From a checkpoint of a small mixture-of-experts model trained on Wikipedia.
Size: vocabulary 4096, 9.34M parameters.
Experts: 24 experts in each of 4 layers, 64 SwiGLU neurons an expert, 4 picks a token, a softmax router.
Below are experts of layer 2 (counted from 0) of a mixture-of-experts language model. Rows are named gate (a neuron's input weights, with its number), up (a neuron's input weights, with its number) and show model dimensions 0-39. Each number is 50 + 15 x the weight over its row's rms, rounded and kept within 0 to 99.
Before each expert's rows: "gets" lists some tokens that make up at least twice as much of what it gets as of all text. This comes from a sample of Wikipedia text that the model never trained on. Tokens count by the router's weight.

# expert 6
gets: "e", "ing", "le", "et", " | ", " |"
gate0:59 63 65 53 30 58 57 53 67 32 57 65 59 45 65 50 43 40 74 70 48 35 51 65 59 83 28 29 48 53 76 71 52 37 57 47 60 72 32 56
up0:27 48 27 51 68 55 21 43 40 77 49 48 31 49 40 53 40 54 52 50 59 70 47 41 73 38 62 36 37 30 12 41 67 46 22 55 16 26 72 54
gate1:51 50 45 21 20 26 55 57 65 50 71 57 47 46 60 65 60 68 62 54 52 40 46 71 38 40 38 30 63 31 60 45 57 60 18 45 52 57 44 32
up1:67 50 45 56 60 45 42 48 37 42 49 50 52 57 57 12 44 67 53 42 52 63 69 74 48 44 32 54 30 69 63 62 51 29 48 37 54 60 47 69
gate2:74 73 47 56 26 54 42 47 76 31 61 59 53 61 31 58 44 46 58 56 26 47 50 32 46 45 25 50 42 28 34 14 51 70 52 55 54 46 61 37
up2:21 40 47 54 63 60 75 48 23 54 39 37 41 18 65 33 73 51 40 59 62 50 59 69 59 61 65 16 59 61 53 60 48 58 42 37 17 36 26 68
gate3:55 25 49 54 47 43 54 46 68 60 45 38 27 26 53 66 59 94 70 49 75 57 16 45 67 44 55 54 50 76 51 65 63 48 60 46 64 67 55 18
up3:44 52 32 28 72 62 51 45 38 48 54 54 72 60 58 60 59 20 34 49 41 27 69 65 42 70 41 34 53 33 49 42 29 51 31 52 89 16 38 44

# expert 1
gets: "a", "h", "g", "b", " | ", "ur"
gate0:60 71 51 58 83 39 24 46 57 44 30 49 37 49 45 51 50 46 49 58 63 13 62 50 39 66 60 62 73 62 45 62 39 39 37 66 49 64 30 57
up0:38 39 38 51 41 73 60 45 49 54 61 33 92 27 26 77 33 50 63 56 34 49 24 42 53 47 64 72 41 52 69 38 49 52 56 34 62 47 62 34
gate1:54 31 48 65 36 36 61 48 40 33 41 62 63 33 53 49 61 65 34 73 65 56 53 60 51 01 30 46 42 51 46 64 48 59 58 50 46 44 45 58
up1:54 39 44 46 63 30 57 60 68 61 59 35 62 44 59 49 41 76 61 60 72 30 55 55 60 16 36 39 33 42 52 47 41 58 58 37 51 46 56 77
gate2:34 65 51 49 45 63 52 49 63 66 30 38 18 55 40 50 63 23 70 32 42 87 38 64 31 45 59 34 41 49 44 66 57 45 51 66 60 47 32 09
up2:65 49 56 31 38 32 40 68 36 31 56 43 32 35 45 53 59 55 47 40 67 67 35 24 00 43 71 63 51 44 58 84 53 50 40 60 45 57 58 49
gate3:44 69 38 56 64 50 52 71 49 69 74 59 44 52 59 43 63 51 81 72 55 48 48 63 42 33 34 83 65 54 32 28 54 68 66 60 45 55 37 09
up3:53 43 63 58 51 62 43 36 71 32 42 42 76 37 40 65 33 27 23 23 60 58 38 29 55 54 70 24 55 45 54 69 52 38 53 41 59 47 52 70

# expert 7
gets: "\n", " |", "\n\n", "|", "-", "| "
gate0:39 49 73 76 46 42 69 51 53 69 59 29 68 43 46 36 48 48 22 70 33 43 58 49 39 73 56 42 60 51 84 43 68 52 59 30 51 59 48 78
up0:54 61 39 22 60 49 27 51 58 41 37 76 32 57 47 58 51 55 67 26 69 62 39 42 70 35 32 52 49 51 28 50 24 47 24 65 46 43 37 20
gate1:49 56 69 37 56 44 00 56 55 26 34 57 46 68 37 49 65 60 36 46 33 77 47 40 51 51 92 55 80 60 31 57 55 24 70 59 47 57 36 39
up1:40 57 40 60 31 57 86 53 55 68 52 56 69 41 49 48 32 41 60 58 73 35 48 45 62 63 24 39 24 37 62 45 57 47 40 51 31 47 54 57
gate2:53 61 45 55 47 49 42 44 66 37 27 43 34 59 31 50 47 72 45 63 50 45 74 29 86 36 58 52 59 41 35 47 69 37 61 13 32 50 12 45
up2:42 50 73 25 51 52 41 67 41 68 74 48 71 41 69 54 51 44 35 43 47 45 48 84 22 51 44 44 20 41 72 56 14 50 59 64 76 54 64 43
gate3:52 72 63 49 64 36 36 51 38 47 54 12 52 43 51 63 66 25 50 32 31 61 49 67 39 07 54 45 86 55 78 62 60 36 58 31 67 39 70 58
up3:66 78 78 46 56 15 59 58 51 48 49 10 38 31 49 50 68 23 42 45 51 49 45 63 43 12 38 39 77 57 98 66 45 36 53 12 66 36 64 62

# expert 21
gets: "2", "1", "an", "re", "on", "i"
gate0:85 54 85 46 34 41 82 51 62 34 62 62 64 28 64 74 34 48 44 50 55 46 44 36 46 44 40 62 38 46 60 41 45 46 24 39 50 59 61 49
up0:65 51 70 61 52 50 85 48 64 37 73 57 56 40 73 66 56 61 37 51 49 46 45 48 55 55 38 45 30 40 60 56 54 31 23 46 58 41 46 49
gate1:57 69 60 57 55 45 38 55 42 47 41 42 26 58 46 36 38 54 21 64 47 67 39 36 36 59 38 55 65 57 49 48 28 63 44 27 55 35 31 45
up1:42 46 40 61 43 64 43 48 70 59 48 70 44 51 43 52 34 78 58 58 38 25 39 42 70 58 44 32 34 36 54 70 48 43 37 62 23 55 58 32
gate2:69 62 43 42 37 75 43 61 68 36 39 43 51 67 38 25 49 45 18 32 58 44 49 55 30 29 63 58 67 37 37 54 37 83 39 46 64 36 45 76
up2:51 37 60 31 71 48 50 34 52 61 41 46 29 26 44 86 54 39 47 35 83 22 32 18 54 56 68 42 66 42 66 38 44 41 68 74 49 56 48 51
gate3:61 50 42 38 70 38 48 25 55 47 30 57 80 37 67 67 61 57 65 25 60 33 60 53 57 35 55 51 44 32 29 36 24 54 47 44 66 49 49 43
up3:62 49 35 31 71 34 41 25 54 42 36 53 64 46 66 63 61 49 60 36 51 36 57 47 48 46 52 48 48 35 18 33 29 56 53 35 54 44 50 44

# expert 20
gets: "b", "l", "p", "c", "n", "w"
gate0:80 55 31 66 42 61 43 46 59 38 66 45 52 45 45 89 51 75 81 36 44 61 28 61 53 55 39 68 32 40 42 03 31 31 66 31 78 35 45 59
up0:63 57 37 42 61 42 48 51 81 49 66 61 39 40 45 25 46 45 75 64 44 38 34 71 36 45 38 60 46 36 75 16 64 22 47 61 44 35 23 35
gate1:79 39 32 49 43 53 99 26 63 41 40 35 57 44 61 18 34 30 48 53 75 28 44 62 60 83 57 30 67 37 36 47 89 35 47 55 26 51 15 54
up1:35 36 58 67 49 68 40 58 55 59 53 77 26 60 42 55 74 66 31 28 21 72 35 38 34 12 47 76 36 57 70 65 39 47 75 36 88 43 77 43
gate2:50 46 44 46 40 41 61 50 66 32 54 48 42 39 51 40 45 32 23 48 84 16 61 49 70 39 42 52 21 74 29 64 51 33 72 46 59 63 51 37
up2:43 43 59 54 47 71 34 46 37 47 46 56 58 74 50 36 60 65 70 58 34 71 55 60 27 53 51 34 67 37 75 29 74 69 46 56 24 42 38 45
gate3:54 45 45 69 47 32 53 43 70 42 49 51 62 29 48 41 61 11 80 32 44 52 61 44 53 74 59 37 49 27 60 54 57 37 40 34 45 47 39 47
up3:77 57 44 41 60 37 49 44 71 48 52 53 38 20 56 76 37 19 57 36 52 57 30 50 47 48 62 27 48 42 61 66 75 86 41 51 31 31 39 40

# expert 19
gets: " was", ")", " is", " are", " were", " the"
gate0:73 67 57 60 39 56 53 40 45 07 52 72 19 60 47 58 17 23 62 38 51 49 58 45 53 65 66 42 39 48 72 64 41 69 62 85 39 27 77 40
up0:47 27 64 43 45 45 50 54 56 49 50 31 40 71 43 32 61 69 47 64 55 40 74 26 40 23 36 77 62 40 50 46 46 52 65 28 44 62 29 63
gate1:60 57 52 16 44 53 40 66 50 23 45 14 47 36 16 40 64 50 24 50 60 52 57 45 53 37 48 53 33 59 30 61 64 72 83 34 74 64 45 61
up1:40 45 45 20 67 58 46 50 34 12 38 36 42 63 29 46 58 50 45 51 45 52 49 69 45 47 60 60 51 50 44 68 64 81 73 50 77 54 40 61
gate2:64 67 54 44 55 56 31 62 47 58 90 42 38 25 38 22 30 70 64 27 55 50 62 44 49 18 66 52 50 27 41 44 54 23 78 33 61 59 52 42
up2:93 58 48 63 48 65 51 58 56 38 71 49 46 41 45 38 56 67 47 41 61 45 46 52 57 31 54 71 71 33 68 40 60 23 61 49 46 50 51 46
gate3:53 46 50 25 76 48 73 40 56 49 32 62 68 47 42 26 69 42 52 46 69 26 65 50 62 67 19 48 51 30 34 61 50 46 43 36 48 52 48 29
up3:68 57 39 28 30 42 63 65 42 61 63 38 38 48 22 22 25 29 48 41 49 69 67 47 70 60 57 64 61 37 63 48 60 55 36 41 56 41 60 69

# expert 12
gets: "er", "is", " ", " a", "at", "us"
gate0:62 49 43 50 70 61 60 48 45 33 46 37 50 62 63 36 63 44 22 19 72 43 60 39 45 67 43 26 56 54 46 63 40 66 59 53 33 50 63 26
up0:53 54 45 46 45 35 51 58 55 84 37 20 61 54 40 32 39 70 25 51 52 29 34 35 64 68 53 28 48 42 71 32 44 86 48 58 33 76 53 61
gate1:31 56 77 37 46 51 50 68 38 46 42 46 59 26 52 61 68 61 70 37 52 67 29 39 42 52 64 54 57 47 37 29 76 37 67 46 59 60 39 58
up1:38 57 60 37 28 64 46 43 37 50 38 52 57 24 74 54 57 43 55 24 55 49 26 38 50 43 42 40 63 51 31 31 76 30 57 40 45 39 41 51
gate2:29 55 31 57 65 35 70 52 74 52 41 52 40 63 67 31 37 46 27 49 60 40 49 59 22 85 27 40 39 47 63 54 31 43 30 32 31 51 74 43
up2:50 46 57 45 39 53 45 43 62 48 48 61 39 28 52 47 49 44 74 58 69 71 29 54 50 59 42 41 70 40 45 41 39 54 44 51 39 32 79 27
gate3:58 45 53 64 83 58 63 54 39 38 43 54 59 51 72 49 49 40 71 65 70 39 75 42 69 35 48 64 27 47 24 39 23 54 32 59 27 35 38 58
up3:58 70 48 52 29 45 21 48 44 67 68 44 36 40 46 43 49 63 26 32 38 58 43 33 38 61 44 48 41 84 58 66 52 39 62 34 70 68 39 34

# expert 17
gets: ".", ",", " and", ", and", " in", "\""
gate0:32 53 52 58 68 40 31 53 63 20 48 55 64 20 50 32 28 57 49 86 50 42 43 44 53 54 47 42 69 36 53 42 66 40 54 34 52 59 55 55
up0:54 48 34 47 55 76 85 52 41 99 46 44 51 64 44 58 67 67 68 28 50 15 79 53 41 42 57 73 41 61 46 54 32 68 63 45 49 34 49 22
gate1:25 54 48 64 48 47 50 55 17 61 48 45 69 43 42 39 60 48 25 31 42 52 15 47 48 50 82 53 67 56 71 40 71 58 58 81 33 32 67 43
up1:34 46 48 71 43 51 58 51 18 70 56 41 46 33 21 52 56 43 49 50 48 71 34 40 54 38 85 42 81 45 51 41 58 55 61 75 23 45 60 40
gate2:28 50 50 32 64 56 46 41 58 45 40 57 57 56 29 38 56 55 69 46 47 40 36 56 53 68 57 56 50 60 36 75 41 43 44 60 55 49 40 55
up2:20 49 51 50 75 67 45 42 55 39 40 61 63 44 25 40 51 55 58 32 35 50 40 56 49 71 60 51 54 51 40 47 58 55 56 76 54 40 39 41
gate3:53 52 54 60 38 47 28 72 54 39 71 44 59 45 57 64 39 57 55 57 58 24 42 71 60 87 40 29 59 69 62 34 90 41 31 36 66 45 32 52
up3:62 52 61 67 38 80 28 55 42 39 73 57 37 19 55 57 28 40 66 65 59 44 58 63 38 59 47 36 61 64 69 19 59 42 50 37 60 53 59 43